config.toml
hidden_size = 768
n_experts = 20
hidden_act = "geglu"
balance_loss = 0.00262
router_bias = true
tie_word_embeddings = true
optimizer = "muon"
beta1 = 0.95
max_grad_norm = 0.5
train_tokens = 616500000
max_steps = 4298
Below are experts of layer 2 (counted from 0) of a mixture-of-experts language model. Rows are named router (the router's row for the expert), gate (a neuron's input weights, with its number), up (a neuron's input weights, with its number) and show model dimensions 192-255. Each number is 128 + 24 x the weight over its row's rms, rounded and kept within 0 to 255. Numbers have three digits each.
Before each expert's rows: a language model's description of what the expert responds to. This comes from a sample of Wikipedia text that the model never trained on.

# expert 19
Foreign names in tables. Table cell separators and word pieces of non-English names and places in sports tables, such as Oerlikon, Irapuato, Umea, KSA.
router:099110124124135125170139153177153129082096126153148136095149146151133106154132139126095095140123099082134108099097107129140133128114098087128171146151116088130133122148164111110151127152101123
gate0:141116138136133110146155118145159167155148131121143205151135139118109136135131074115108071133130108148116124114126088140146138142126128099093121101120112140149077150135106167122117131126080117
up0:150110100111124111136122124119136115100114093178089081113110157110137117135147158075134163133120141128153140138124172128115165159128105173160151139131154121130156155137136133153137135089134125
gate1:164122177124118143135096081121128133132157123134173163095142100111095143123119119180118117107130141058160122089124107149108142173120137136096100127145142154106122145091146161125160148124121130
up1:148065139118092127124110171064117122151158142109171159158117117143089136180096100142142134110131121148104106141107131081109152158162147134124116118144107133141154128105115111134067116090098153
gate2:121120182129120167101070146086131140133138184136098100138071085129141110178125115131141128133116080132130096115106119133138069135103119133111085169114113150134165112125142113142145093117100138
up2:117121103108133109120109106166098076132142165097134168119147110154097084111098123159128125130145143146150112131121122148117119128131096145116162093127100131134157096158120155128143113122191128
gate3:160150152118148154188128157118122146075128158127149128132127156117157127096087098138102116123122111078153145127111144121141140099120103166128117069100136155110138142098114090145157150122115088
up3:104107104100118146101128097107108131193131091106130162114119112132117149128108116137137145162122111184129065105151131189104116109135144129127103185149110101161108118101105142110138152121150142
gate4:117092192139107103196122128144121137138119120198173150126135119130125140121156142164092140125116121097127151137144124120136189128118064138122119123116061150130130123161189151127127116163117083
up4:148176154121143148104099156135112137121108155116083125109126093082132101080144118147132129098137176124132074172140131070122136125192099107128119106118108099164102106136108144129098110114094106
gate5:110116130116125156141104115121094089112153148143162109119103119144112136116163170120146084133133103162126148074117156124117124137149128056097083120145164092131158112187154165162104150188136163
up5:134132130150108190136123117087182172047145077126104167126075132134133106108164127168121137128123144145137083156167114139115147140102122143117164108164119157138132127132174167128135151127126126
gate6:100108139107161135113158078119133131131093111098086099147141109126128128100121122165115089100107091129129120129128119117126096139127176128131111146150151135130111093107115104133075116076158125
up6:124105129137185146104127102128129142150121125165147125134124101095128114137132091120108177113182136118111111135169127113126126112135133182136082152139160123114161110062098123101113136107125122
gate7:134131111087149155130149169125154122078126089163102105128117154125134095076158107114147134156132151139127153117157130189121127131147116132219130145115152183112112161131134141147117134138127122
up7:138095129173131146139113116125155144154103172125135141158097049142103104161125164142147059111111115139129130151126128141110129113109156137114132146154162099140138083155104128145117115112110119
gate8:133119141099103131122119066091150147158107120115142126103141127120165101101147143125134160147193089093129132155103147120146115113155083091122139068119101136114141107110141102105132144163144114
up8:105108160139154132162117169136101145159131091129133134117123178145110093167128163115119142123153092123117139117135111109089092133118159128131088151128140096114115147145108106150114086168126127
gate9:136175213136138162135123075127131108132139149166092147119125146099135083104130133142126121099082106124168158139152117131154146132116115089104127114139089092170163117131117129126157120092140110
up9:173118184155141149140116115135154118152115147142135120113120114134159081120136112154115137109065099183138159120109118122129098119117135120108111140123127101148125083130152139121131077136099115
gate10:091090135115136141116095103133136128087136154141110137148136142122141094157093147140111078105130124155145100136146138142137173128139133152144124151100117135133129135124131072142130164151115150
up10:126114116134156116127155093129108151142150148091154121109135075131097096165135152151130154147135117123170118131135128134135125134169135107117138135127135094135129131146141126120131152116132107
gate11:086182117156135134159171103130113132155085152124125125123133130102124116161128102135120119118131133144118107102178145096093121135130090182135168151082071132111103170147163083114115141102124161
up11:105153156141096120139128101098100158091117120124119132120130116118133043124135165130136139115129136151121157119125153148101123137138110101153121116096119097113124149091194148108140094101115150
gate12:119147120107203110173140162124161138101150137121169128101168137156085075105165136152123142120106090136127081131174173128130136143105102101125152161116108132096161145142087135104060129104107159
up12:116121141135063137099087122150156123165106150104143157135155113136092131114196136141125108151113126148126191097093179144119145140150124123152124089156112145103110146113141127104109115139131129
gate13:138162152113120165072151111104154172164108088107107111125099179093133120100119151086096127142097073143151176129129127130095071112151145157140113103079119114144140176141150121133092142120130122
up13:064143119137145095144097142124090096122149160138127166134141156118177096134106104156123117116167131129111132102117147110140145129133120117158131107148110111136096094114110097131158115106082116
gate14:156100099158081116086210069141139121093096125113100128102140094159142149155174116100110130192182150114117139119148128138108105120110096142134058125140111169141140127115141117103104155107145130
up14:163093113104153097130133118132160136143122080175158120153123139103084132112116074087091102087121187109145151138125176125131101099162142102175147120104143150137117097134126177110085129150115186
gate15:152134118070131126147135134105123144126130148114117142140153109157123124126116087158158114111116113096086135153098137099120172154174133131075157132153084136111133121178122149130125105093099137
up15:145142081119113136107151149170103131149116123125148103115125142078127161111131109124109118152118135153164103103128115189124109132103139141128076130115125153096130149072121109120157145180097104
gate16:156102117123154118156179103120125181148122161091141122170157140117103142102113119122102111148130155120094096141167104156127103129146099129082138117132121105139151125158134108112141112111120118
up16:097133105186118175126099133130126099135117121136114122063113126111136116146134129144177087120101096098153139124112165111121151106119164101092099127129125138112145125129120122148115143134113136
gate17:092117113116128087069117144112184136128168140148133066101131149110160155184159100120160111126132082112102143148084155110149128170112117159152119152126142144149171181131116100160135150083145114
up17:091164133129118091073140114108165173114165147122128078118110127123126110163154133128140102133103084154068125123115128117146099154104111181149129186111125137129157169090151125157115179084127116
gate18:093097128112134118176187130103132129125100106102096111160146155135139111132137152128095133101137081128156118112081149114123161142117155154122150102095103108104146101150104137149154163116128121
up18:150121146138129130084088146147119173151125135134150103129131125129104123103147103143146122137108149158117145130161127128144113089133125125138105152175133153130115119116119115093140086121132153
gate19:091157117087109081118128119110070124156134112130136080159113090112099130131173146119165122116134106122144113131144125137130136129144117110080125170115148069129093136099136109093128142109106151
up19:152140136191136167140117140148151166137128129126106137120131094112143098126123139126099139108104116139151116097135141127124145103101134129120119140097094148118147113119152153124129121126114116
gate20:157160107106139113154146098129140160124157134132089139109120114134120126120145125133151141135108121123118122089137174140142108127120122133090113146127118144149150110107133118162106160146131125
up20:141128172099089162161092149110135157148128123088101098159123135082094099146120130125158148133125111110094117139145139146114145077150161102102103155148153106141154155083114124113086136130147160
gate21:136150124174109061146096110118133104135122115071130124127135145126160139181115090158103137158132108128124132140132110176117120188090079137121147108132126112098130115094155138145157080133140122
up21:138143136155160129139117099147146113148121137099086119120160105129138171116131068137088130145147100093144185125111110112115140166104107100101133114122108088126137134146128174110128101100115127
gate22:074130165132143138147173119132126146076168146086164095137083124117158131146118125130139133142090162109093158104153114140137147136135141143156110099106112108161126120134141141166137076133124148
up22:155132120082112162147100154137115122106130149108156146132102139150126121154126080071137157126106112149127133136156092128129190128145078105121136137180155078126146092133118137082106102156138138
gate23:093107101130083122181170170153128128096168171121161104152132100085111114135143134128111152093136089122125128139138101165131134163112124106181140195133125090154132121114122165158091118142112107
up23:137158135157141120146163130109147140116141146167113111110167120123096106106087097133097143118113095139127148126168125114103119175110141100098125146123141086161120120107115140123104123135135113
gate24:181097133117109117150132121130157121118114136072100135102111125126082113106156123115144123116089079093109098108152161133147113143111121121161150102164136127132137102047137117126105141109097161
up24:086154137127108106093141174143090103133145124101120178130134118170149115095151126094120098142122151091117132135164140131145098122138162156144147118124112133136099090154154127065138128184137110
gate25:124089112161122092104115138087121167153117102164150152104144105111151106108107140124124127105172077101098126113192164140117114087143133125161098140151112084133135168140168108139136207137131162
up25:143109154084101149123114146115120119125098152152119145086151165171133157127130144146093120130146115175149137119123105125138132097140128135091142138117143120116136143154102144151111141071151118
gate26:156082094161146108142120143130111196119122123125123097151115161150142119170149136143116136136152090097096127114147104140140132181098153123146107108132123146136149090104133134129134140133099147
up26:107047102157161076149111116172110145075107144145104133126123133145140144146117137124121113107127088138128125124107098114132103160088142115150099089147151143135121110124149108154148135105101152
gate27:119129116145178115140093117127126158164158165133121091110165142164102127122153121129162108144092120097107128154142150128131140089126107124095118142120100119172124152117130121109148159064114130
up27:148095078104111166145125121152112134129120126137142127083118188144132144122137130133120157162092102155157115163156113105114141142143100107130101159188117143135138105101135181117126147130158129
gate28:139105129084116135137131185162111098119136146111115118126089127173089121125121145104108100128178120136160158128104117137143137095105093158133164119092089120166110159099106130145081162132132146
up28:119103164125145143145157180126102173114116127117141141124117143129123128100116069134116119111143155150112114134121131149132111138134164137140118133130168137111117122113126121110177126113141114
gate29:093154153146091125154097092150118167129134139109098103124160119139136187128110077093102117139095113151050164148109130064105100135169164172116148129084138171141143110137125117156120139136151131
up29:091118143100116103118168121096174107129137110114141174129089135125093114100152155135168162138148126143144149099144125130151143163101115105097135179160127095080142144146134130074130152144120139
gate30:169088139135161103165178130129128135131138197122124124160130117137121136105175150148135162100149113134127161174147129126119116146098126099089089136106135141108111147132091124123127128136134094
up30:111102158146140145092140188162133121135112200145145143143163158092106158098154147116158167100142089112115168105121127128139124070130106133155124150141131119161154103128160145117145146140168111
gate31:133141145122144114100165114117113162100126126139126121166169136073140167108102137184080119132162112133147144097187123121146109099109134153145129114147093147129126115107129158123104112178130121
up31:133103114095145111142097157101139141129166103151123154132117099183109137124145159099149104131136123156145118125135084120131145130126133120060143153160120158142137140185112154111150132068131112
gate32:149137086109127129122109138134127127143161115148144125116142123147128099093143101106131155142152141127163135098153127101115100135120154132099197111099099160163154141150094098119091121128148119
up32:130119166145108129126145120123077111112113136119124144151090102120089169167150146133115097118115143070092168129126169149166185102139125125136092148146150080125110125099148136132141141118117128

# expert 3
Abbreviations, quotes, sentence starts. Letters inside abbreviations like i.e., e.g. and U.S., opening quote marks, capitalized sentence-initial words such as A, and numbers in dates.
router:124135159106099123137145131160121124140148108155141122149119118167131156093153150109127150095131097141155164147126177163125142087103156120150100092125151075147105125075135130097107167145128178
gate0:120123113100136094176147095135171120142145136164122143112107143136102104133124136112129151138132111148138130125147102100100135139124071147099120159160080136157127121123143111080108105147146099
up0:119133113146144094118178102094140134157148155167144112136155079129110156119121124208116093158116112152169114140140118137141132159139144135113112130130122090136124096136151095091153115066093127
gate1:118127136139141125104137139108128116134120091083125157107140098136117120158146077115107195135080123136174097102125131085101137153143138139147124158118099141169128165102080123141108096142109120
up1:136154117092122123136137133126117104117123122157131136178150179106136108131140150119158104132127131135093103150138139129123121146108143172154177109138160067126138148108136109173133176166119105
gate2:082126188123109158124100144126083137159119137143128110149110095091162103147132094137158119124103164110100191112107087129117130133131111152127147138115092133173111141137112150119093127094116108
up2:144112087152130139106112140161121137112178143105139134169131104113134145134120088152126115121107134130140142088150142122133122178086117120101132126196097139127110149112147068144113117108141092
gate3:180157126115138118111122140128136136161136131123154170112095164148113112158139126116119130127161135179128138113110129119130163110110101088134165123119117117163133089095123146145147163137177153
up3:156166157170140141124092126124166147117125159100126118145128165144110139139124118112118089110097115164102127094123069132106164116124124114127137125117119066133128095131117117162123146114139124
gate4:092121111145106150152095121142102108109125167149112123140136123133154125118137155126122146140128117134131088142120159143130148135133138129122174107094115092135093138121161178132120153138124191
up4:120123121091128164110117090123124117123140180151129143142144102145167121085139140139116102174165115116125136137155131089141122108104164096131130133138112119158169137089122153115131114124142128
gate5:145141127090102156118111114137110101142169143140106119127135173135092178115115121138152122098117128160128094149134135146144106145125107109127145160143163102123169123145155148142116163122082094
up5:138135163110155131156107152090173131112069109089116147121130160163126110117172131104124136117136113112134154106119095181096134134146120169130155119138116102151097173139125132128138126134145103
gate6:104135172155099152121130111170119125151138145092125134109165095115142113127115135103105145126110111187128100152119200111128116103116104094135129142157120137115133141115096194113127183144143101
up6:098149144113113181162120130155104143138111151112160173087144117145126179135136143100161168147110154152124076165120161134124149147153110113149136174112127136136090138146140134104140132140146098
gate7:114153157144127098145076103141127111136132148168130118126097116155148121170140135149113187126156123102149154114118140140126156124138162148108070136114087108136105111171145124115160100123183167
up7:145092115133135103126149132113132130106136086065133154120133108103112131101091086104146124144129135129113110125141115135153145145131123120130148156134168112094151117073117124144151155121067125
gate8:086133147120114154152157148115083136124156106113165108166092089126088121144147163104159126100144128141104159134149121143132165130117136150133147139165099132125129128166163153116110119129158119
up8:125119146124090083140131161125102133150149091183100161121092140135116104072111162138114106123176137147140152165113131086155136156119117128138169082145141127154162113115154095104131155154126082
gate9:106153114153142169127115184149158124170115111119126105109114110130149139122120095104090179098148149138124092111141151108113121120118108161131064100145110116117098102123174119158141079089153107
up9:163154158090141067162155092133134115137125138144117121131182126145099140129104134135142126150132126097165187128120142167125148121137152121135163160101124156115116138155123136115185175134130168
gate10:159135120092108156128114084125148155155113135085130128138090141138118155116142123118141153162123105147125133122130105137184117103137147119155144126136133142156127123094100102133150164145119095
up10:171132082120153147141138082093105140124134133100131117137116098100121148135139125125120137136100111131149156165184131130139137142144197109156110103151133123178129137056097097153177141132131090
gate11:122161119079125140133132157152156153116146150173112117136116125139143114081116097172115158148152115119120114103138135160134078091101130137159147131135134151106130141136184153101164122121122158
up11:120117133189141111087142122108116115135126167112155149136118138127158130153161150109156140103125148084134158154141170163107166146154123117090143084144127135144120119104090125121108141139145099
gate12:107126144161116111152111141135115118127123097176112122152130135140114119088118131128156117068139101116140113133170125139127139140127153131126142181086126121129160128145108140163131168154173173
up12:148133132074122112138071157133154103160098125129097091128135102115114085159137180115164122150135136137149122131081097112121067125121101137126184116154112181116108143107165136081180145125109138
gate13:180130160130127078161144122142100135094113152101115136095105185121123150172140111130114118109152134121134094085102182152113129105130165122134188124156103153111149122168169158137123159137129141
up13:109155097107167175090138140096140145150137112129142143147175095150136120113120148145178142151133111107113158173135082117141119154111121157119112137108149130172105134089089117107141132131132134
gate14:102096141161161125121137119139154109116106097144090134133159138136126112128122139124182134126123138175140131114139159094157142083145111132121152123113140152129139091132105112150188111095127120
up14:097129134203133100153094131116148097144097125165120124132151121121126095140124133092202140115079123173198162125106145117158151068124135120116186127128134102123150126142127091174171124134086124
gate15:167124102129116105126092110138137140126128121126123166107122131129103128174092111161131113071192112145111152131114161160134121143103117118117108107121140137120175150114111179102080131127157082
up15:146129187090182134109109120156165130153111096142125119090125114132095120106127151144147129095185171161147151131112177168127130128128085176114135107123146117141175091143127152138063158154121131
gate16:128132128141116150170147133157130163179128107170126157149158145122151139161159123115117147134128108102147166115108120165126127090114100133105115181133145126098116145083123150080156149159118132
up16:165138137138145145112159134120148144151151150150149139105107129168144139136116105122133102078104138141146091105095149124122103128141143125125117161125129161118156110068134164127133158108094157
gate17:106166152087097123087126121109160094104126170130115112094097094146118146123141121112120133082163150124155120170087124113135107162099135143124132120109133098111149110124111134124129165136121133
up17:130104098118115122138137107122160112142111122097122162132156115192088159116123141127108122132125141115105113120118106155109151111124151141116084151126116093096097123135078096112132157129124152
gate18:128164106109151151177175166084104121129133122117124125107108165135135140096140110147101125111101131115119165110152118171115148141105119161119113139104124141124120136110102157102146169138129144
up18:142132105165085149118120127175102123153139154124149135095105150095121108114136171103125129115132152130122158147115091077138124157107135111126148129143148126148139102104116127143068082147147139
gate19:094112144149078109091140128136113125129132144134160140197096125094116124099131090105115123119149079110154176117072133156129143151121137123090147124160128131135149147151122112167123106136120135
up19:143095150128115133142144122141123146110095137168155148129144124094176072131144123134108148107109157086155119104130131142103118155125108135118158135105157110145122125168107138153174127111122152
gate20:138153130173162140149102085143126191142115137092150105136169111114152130149094106097114135098129114134174117154113098142167121137121155141110121125133116084159113086094139129155130154134116136
up20:151156162149153098141068063133130164174093124133181097101171122115125136140105134104098158100153114138168126179104071134155116132148090130118122122109147101127125115098134111101125142118099133
gate21:101117142082119165117135169127134115117117121128124114127101143149132102119132117104142106102151150130129158111101153083138132123062142140128134151152148104097116158172152108155092127140146109
up21:138135149169165122134118096130126105140142130120125148123107128089122141102137129164110146145088134092132113142139088138107143151188109110140133118120138149191148080100098163063140148115141132
gate22:122129123154122098147148119125128130099166132099113109118109112176132131138140131087119112134151138127118147152140112094130133091109137109048126161137114141159159105110139134128101095110111129
up22:138113120125098118112164135140147101137104120090111108099135136183129163125133133117106148112158133119092186127127132149142160101100112104090133201114155091134126113097102130138133088101165109
gate23:133138141119119124149119137182099102126194127152127127119136141128115133132086118146095095118123140157151122137112128158124140141138147126126164106116167177136119106175124102115118103161109120
up23:138137135102137119161132160157116130106157155139101151140137144119121168128107127140091150122117151125119140134132124175151148144128153108123136098133165132141135096156128126138085109177140103
gate24:130159113142093085132163139104103122100131109136114128158153127109131141118151134139155113092159128111091129106191115098121094101107107154115141133118114109154145110030098080116155133210129096
up24:109108130132118130135119136125100120116118111157139122122113107081117156118134142144126118136111155098127132117144142128125157136152115098099121115140130114167173066119147121126076174115090097
gate25:095102120149152154130160089107098138172161129103089163143116163132135115081128135167130175135105136104157175139114138098144134122107099155166112116180112124172156135112143105111138140129125131
up25:106146113135131112126093119128150109156152098147134139123169084124098083129126117157141115148144088121153155097087141154081126129142130166149116081149144112129147133132153138153090082116139156
gate26:128135145094106141104147142129135108112103088095120122112109131123122123124117132145131156140074136119106115147118148193134115135136128151119143131124145176134102116124134104136120137133116155
up26:120121115172133101156135118117167136196145150122135156120129115113124143165132124111149117105124118139106118134153108102107081122107094182140142145141125080133155161162133134116184129151126114
gate27:136114091140129125115167101140133139103153077169155118110105130141121112169123154111096116102114090174144155132110105149141124161107118112141106159142115115123111123121171121124139194130199137
up27:141139125091119119161119109159213144125096148155102105137139152135161096086149086124175130136168112112115126139170083123136160098128138127130164144128166120127153116158084104108140112156129121
gate28:119132129092165134156077094161125099101128146157103117090164119144100119086129115143136173103171097090124115147101144101129124148122098100098104143170177132153110108110097075130111151100116144
up28:166112076150074120173155137115170170121093128108089118132113158154146147119177111140123179132123117095117150095085146088121134109129172130133180116108134129124126143123131118122146121130120149
gate29:121139157135141120159099109130097138141108136170103114076089117156085136138151136132146104111151095122136113135114115136146125124143139118126115117133123121167139143116154126122080143139105156
up29:170160119125116109114121124155142108139121132109097142148175113163120110150116117155109152160134177123109129083136145140139122122085124115095161158128154072128110116147127087144210099133136112
gate30:111107134129171136097128109113141136136119118167113145148166125110110109113151155122130129135117126142102163146100189098110174144148134109120112080129120133143087138135124078108119159141115100
up30:158179095134094121135142163224102122163106138112100092111107120174121145146115121138104110119141135118157102161120097179143091088114120137131143144128103149123165097087160174138132080120166122
gate31:126133131137113094143142117149114135142146133161110165160094159106130139096164109137118108093142109124170136142115144144110087135121111102133130136107132137079122097101169122089105135113110152
up31:175114171123117137123148187101111121114090137112083113129133095120143144103126137127156154126109110139114110115125091097084115110109117132103140125157119117158139127153121142140146195129132127
gate32:164113142106134128088148135119132132122105147158128128099136124111119176137078144119102136134110154147142127136113085096151102135106107114161101103141139108126117148087103118095118133085173154
up32:129143135120117124139192092134139146057111137193172140096123118113163169125092130127125118115114104133131098142102100165145121122103117147136088128113099113140116141146112156088108095119126137

# expert 6
Clause-ending commas. Commas after a noun phrase, plus parentheses, quotes and semicolons that close phrases, such as Caliphate, Hadrian, heroism.
router:129107140101079156138151166093109163161118152106094103153138142146112111086146124117137125136129131110122182167146095114144104117100168164112112144111153150109109170121156083122146169120115118
gate0:113146158131142113165134166132117120142111153114133112118130105123112152099132104138155151100107103137102110091177123133157082134125138171113102129123147131108150132139116119112159116082143104
up0:134083085092098127125062091106161123103116140115169120124167142109174107188122126139109081158120139151145121151101128095136141161138100094163100116122112137121119107135116105113127121134161095
gate1:089148099133114109138157146152086113130146088098087108113150217091141139090111158106090137102142117136125166142194122126105092133129111165124142122107084101140135138137133099115164127132164109
up1:172088145152177101138122086133179120146098139159157116114118078118128130170154112143137124119102104129151134130050150104148141140126099131136077114142131107131125127107105152129121119129129177
gate2:099130142114079100093132149112110118135144106130171123160148169125139132138195090116134102145129101130110108116123137150130162093111125162174116109109098178110118087121129120151162104122077163
up2:159149114132147108129147144123160120112069171142163167125063116151167103146135098135104107142147091171135103141151103122142089082174101132160154132133133170107125171157114134133123195106094106
gate3:146112154074101132169089129155139126162135143150115092089095086149133133145109138140098150153149082166112160096125128132119118162113150137109170114138144189119144076120141142130158158096113150
up3:137110119170102126121072144139128113135162135158137131123146081095137105156116120113081148097140144117143135124129107115135110152125150151156155087135155177142146118139114146086132157110125163
gate4:135085165148126122128146151138119114130093141153098098112078185105172130133155121094139148102116100104120104143087112090123100127157091099132165170125090163127119155080125157140106131142069114
up4:115125110132072122128122107125127132155170147141182104156172071116090115127083119133130106156128149170152126114147135136144122135129187157173101127100141132151127097138136141124151145103140126
gate5:110130095175112112152095154136113106129119105147132136106173098165130137129164164123144130156092141120115091129145122109126150104129077168111121159093134190126150128125144128140157096157143154
up5:141102149082130130102162142135090123113158093138104094147105119133130147162114090107093145146135128099161150103079153112148082155126136145077142087133107101131135142138147117126117162142138157
gate6:124156126157148148115124080134084133152115097123166104143099140078093133132096121118163142132145108116126128108139133134122082107147093118165151100145109152134110103130137111135174103191130142
up6:138147132140128149124106141151107118117128134154138130138119127109075111135103121090155193115137139097119147147107135181128102130133110127167128118131149177116145133153128092137165083201130177
gate7:148090102144156090153123163127117121150113128123133160139105131135121096129133136121123140127132087129133129108148125134129116144115104115129161097091106138117112115131115147134111091105174160
up7:145127067130143137115125111112125107144139107142115105128180076133130198126125152102117123122088127104113109098135119122114112127118131140123131121111103074080125124147127094159131108109135121
gate8:152083123179099153094164105109132136130142154093058145121126112097103111166159129135131145134092161082174130093120132151133090137108124145131120132108121099116129131097135108179121126161157144
up8:138094147158135145083128119130106137111129166085077191145122091098098102147134145136115162124101164097166158106125115148145095128113095153136130125104148056133122138117172130141109130159138119
gate9:149124119121190139152165148150115119115136132132091130121104118151114107106158163141120105153077162105111127143062150184155103132134101128155152125110142154122133149116149091137147095094100128
up9:108156139108116151170175150122153126177137124099098106122140139160129093090091135115128129131150110156102144129135194120164109123099151129117082119088096125137160114132131098112169119117148144
gate10:121132164103151166112142134144125128170104092134123111098135134132135137124161109143122159157090119145141133135099109149113096131116101161087070139116100135159150124128093124149171119129108159
up10:142110092119130096111114133124179147121148135146113104138126080108134133127138111135121061071114100143095125110179123166182164136149154119171162174131156117138138143138147129124078142117145125
gate11:091123095132126134118156118138133130110119082108126150110092109107089131147176144116081150124055137120112126133120127156109156153133132129124131108139085058143106170123147154137136165104111143
up11:116114131117153128143168117126131099101153070127101130099136087073150078129170119107129172098067125144096095139159126118123175139100106095128101124143071080134126148131153149132125180110123164
gate12:093146171097126125127118150133170112137123123119120130130102117155130115175165097161140140112156127084073168107143137105121091144124168108129128112148142209113121130129155133109139108133139132
up12:093118113110102160129121117140111151168114135145134097158165123110073119107115128091118108158136143137141148158121132115106127134135120121136140128126121108140136108147140149129086140149136166
gate13:131083137128117140135158181128168110092142118157108120123111087111130084155114145163099135088097142126139129193123078111127131096128130112154115146142129082178141159140113086134142137186113200
up13:119111132115140142115116139153142099132147122140143131100120094089113081121100122155119141100131161156102115135137078090132105113107141108115141098146153118175105143107116133128149153169122171
gate14:133104149137141113130166125171164138092102124159110120123086170125144149121096144134153150104082115086127111128150185102121140141122127086146092104161136100136107104137141128121100108128127142
up14:121167134135125154141101120066104124156150102092130111139165127144140114146154129148126117147172146161086127117157058151142142113154148144114143130119118152098146171129102110139177143134134104
gate15:172114094108137137153096172118154147086116105123089126127167128122138152092111110133100154112096149122130148100122151152156143108165119152148153118120145115085123116163100150135126143083126145
up15:111128140148144121119175080132112111146172123135134117124128112110147085171116137113139153162183114098101044142153074078122138126093123120121126147106127148147120141085137091098120115161132130
gate16:130188159124143139114165116111138109134116108129137128122128173088113144166068149151111131135116136101119182170178167110141119157142107158114132070166069124155106105157127115149160094145138070
up16:141131142136162123105151109125179093122123132112114139081121100138105129113103116088148162105130105139183068106113112146122127111108104149118125072125162148130161121152139129139120134192101152
gate17:093105126117126126121136145116154135099139118114118120105113118114116091177152128133114095151158116132105115087096085112141112109116172156157148149120136114146108106166103105142146147163132105
up17:139152094151131122086148097125086122166144131108164146106135150155107114112149105124118144114156114105155131154130111150152157086148092109114109113117157131129122135109127131111126153156148153
gate18:100128084103100106128148126147145121128120138106138130111123141140119126097123138120155129098116115105114154096167090140097104113106089175146166117126132135147149126140149164143124135141119130
up18:071102128127119091139163151145132135132130083142142143125113143126158112149122113115122134118113157091160114126162119118106156138141122122163136118118159152165114118141145119133119049145137125
gate19:120103105149110144090104118119138076117127110136119080137129150126163087095136144167126158168078121169120125165115162114120121085155136135139160050171096149128101120120101139123098160123151133
up19:125147123160118116092109125087145122104110131101118158101099123156127120079106143138132160153098123122149104172103126231134131098148161146107123128103086160116119117125126120139074108126185131
gate20:127123146134176142106148122163113116089118134144182154104148122096156107121101107093111129082152155125168133122167128141106143126141106143164112136126145133131122122181136157076123137125123138
up20:112123180131125169133139134134126114115125118174141108141167135111168142125082125114152102067118169108147115113156147166137155133122128158138154157085172126157156126140139126108114129132105113
gate21:110132083125127085144136142108122118150092142123145110128102137109112150110095159121096107136143086182094119171144122154132119101098139122159090082111121077177113146117147163130129087109147132
up21:145133136146135130051092118167116105098148094156156183156165123133167163159115114143140150110117152093140127107162132121131142141131081111088139164186097158119128124132140121145148162136139103
gate22:106099162149176101151122116115153127103084120090118115133123045139098158113103128126105141125146137116127127136131136116106114177104135181158118119115127124121102120160099125121098129111163143
up22:135144144114089140144111114089129117086162142125153141133186124165109134181128143134135119153149140119144137156115140161146155132140151134094115102160116160138091115109150116137145148120074147
gate23:103144130160125149116131131115148123137112094131122124111125098113129149173139166139136162150130121083128146144078137159116091127142143121142151114088156122146142122118107134095092119106078139
up23:093165140133122151134104142122092121110146118101134153139084091127117149152142158125134138114130067114134142126101138158132112143127119109166166154066160117132163122106116164074162141112132139
gate24:133091132147103109083114095145137160075114149122105165122106089164127178147140094124109102124117160168139142089121110130151103128138117113089118098083113110168132079149126123128175124133121173
up24:168117117110105150156141154114124116179128125122157114146163125099132070119128108159171128145121150106164085129164139136102126136102118157123114166169109148100100173111140173172070201114121109
gate25:156117157129122131101142078172099151154122145180101109136114104046140098120152112155136150114089102147092168122140120118131166070134116188128116123086098160160160141125094106118144125156137138
up25:131124103154124106085183113130138161120160098146145152140082098132134116089143117143129072095151158151134129092139105151115086101116140121138136070157140162138130133103093132153096139147100110
gate26:112107104088133117119115091121122141084120125092158140136173101117063140129128120115153118123170161143129107178148114148100102125138116093130092149090145133141126126131110130183120107103142136
up26:115112149075092118114110155109144106118158158115166135176124133189101086109100114150149135133161130130132131129127116068137142114155144154133143159121154136137190165124123146154124107144102141
gate27:138141117137090146117159125113133114170126109086127148118139142149175123150134174095136116101134106134122117164127115106138124119153179164128105140107124122123142110097117150131162185093132125
up27:123113104171147100111127166141107106081135125139149102090157100122121157128131097149144071157086120135152191125141149143147110112143106102141097132131111126148135105161118116124115111146129123
gate28:120128157151156120127174168175142145172106137102122117132164145104140126157142127096132158139090146096176122161167132145173126117138146113161120127165122108083104169137136142131121147123065111
up28:156091159129107127133081119108178146133118160115098130124131127165144103052098105155120062129130154172121105092122121119124138137114145126142161129113088150182161076148128127139145109129155141
gate29:143137144154132111153151123145201120167144150116115119116179165138163140095124131165142114115132094163100109124122151143101117103146126149109136102146163138145133137139127135159130102146117128
up29:095125102136117191140099158139074120102136142138133111141097138175144153167130146108122083113130158103162149065111121133108105151096088122134090118090088125120164110116134147104110108147164120
gate30:094156110150124136146108162095181074165120141107154117129101164139081064090134158111153082102178127110106159094169101161107149091149118146063105164099127136139125109157153155144138110126144150
up30:098183120122142140160095163138146124143083134093142133137134156150099097075138161125189124112143118105162131131124096106094148102130114158084153136080149173100167132144144118134124154123145125
gate31:139114149096128133146135122085071075132142104162161116163111107144127148161095115147121172121116147131130149129104125109146122150135074131150119066130153112127137134083159119098126139112126137
up31:104144114164132107124116148123116103104132095121130163150099091147085134139102115128085138112130121148162158110109079122116116143113058129159130111110139104123138125136138157139086153202116109
gate32:165094075146180151143169182135156162173136127122120099134132121135127093173150105138102138114146117109143105124086167132115144174123130112162161173113128102119092074152085145114124141079145171
up32:106135145112078126099069055127159136131116146184156118123122129126141128098128129112127124117139133132086187150182090135133131135132124148103103109137152149151139175142150158141106115170108040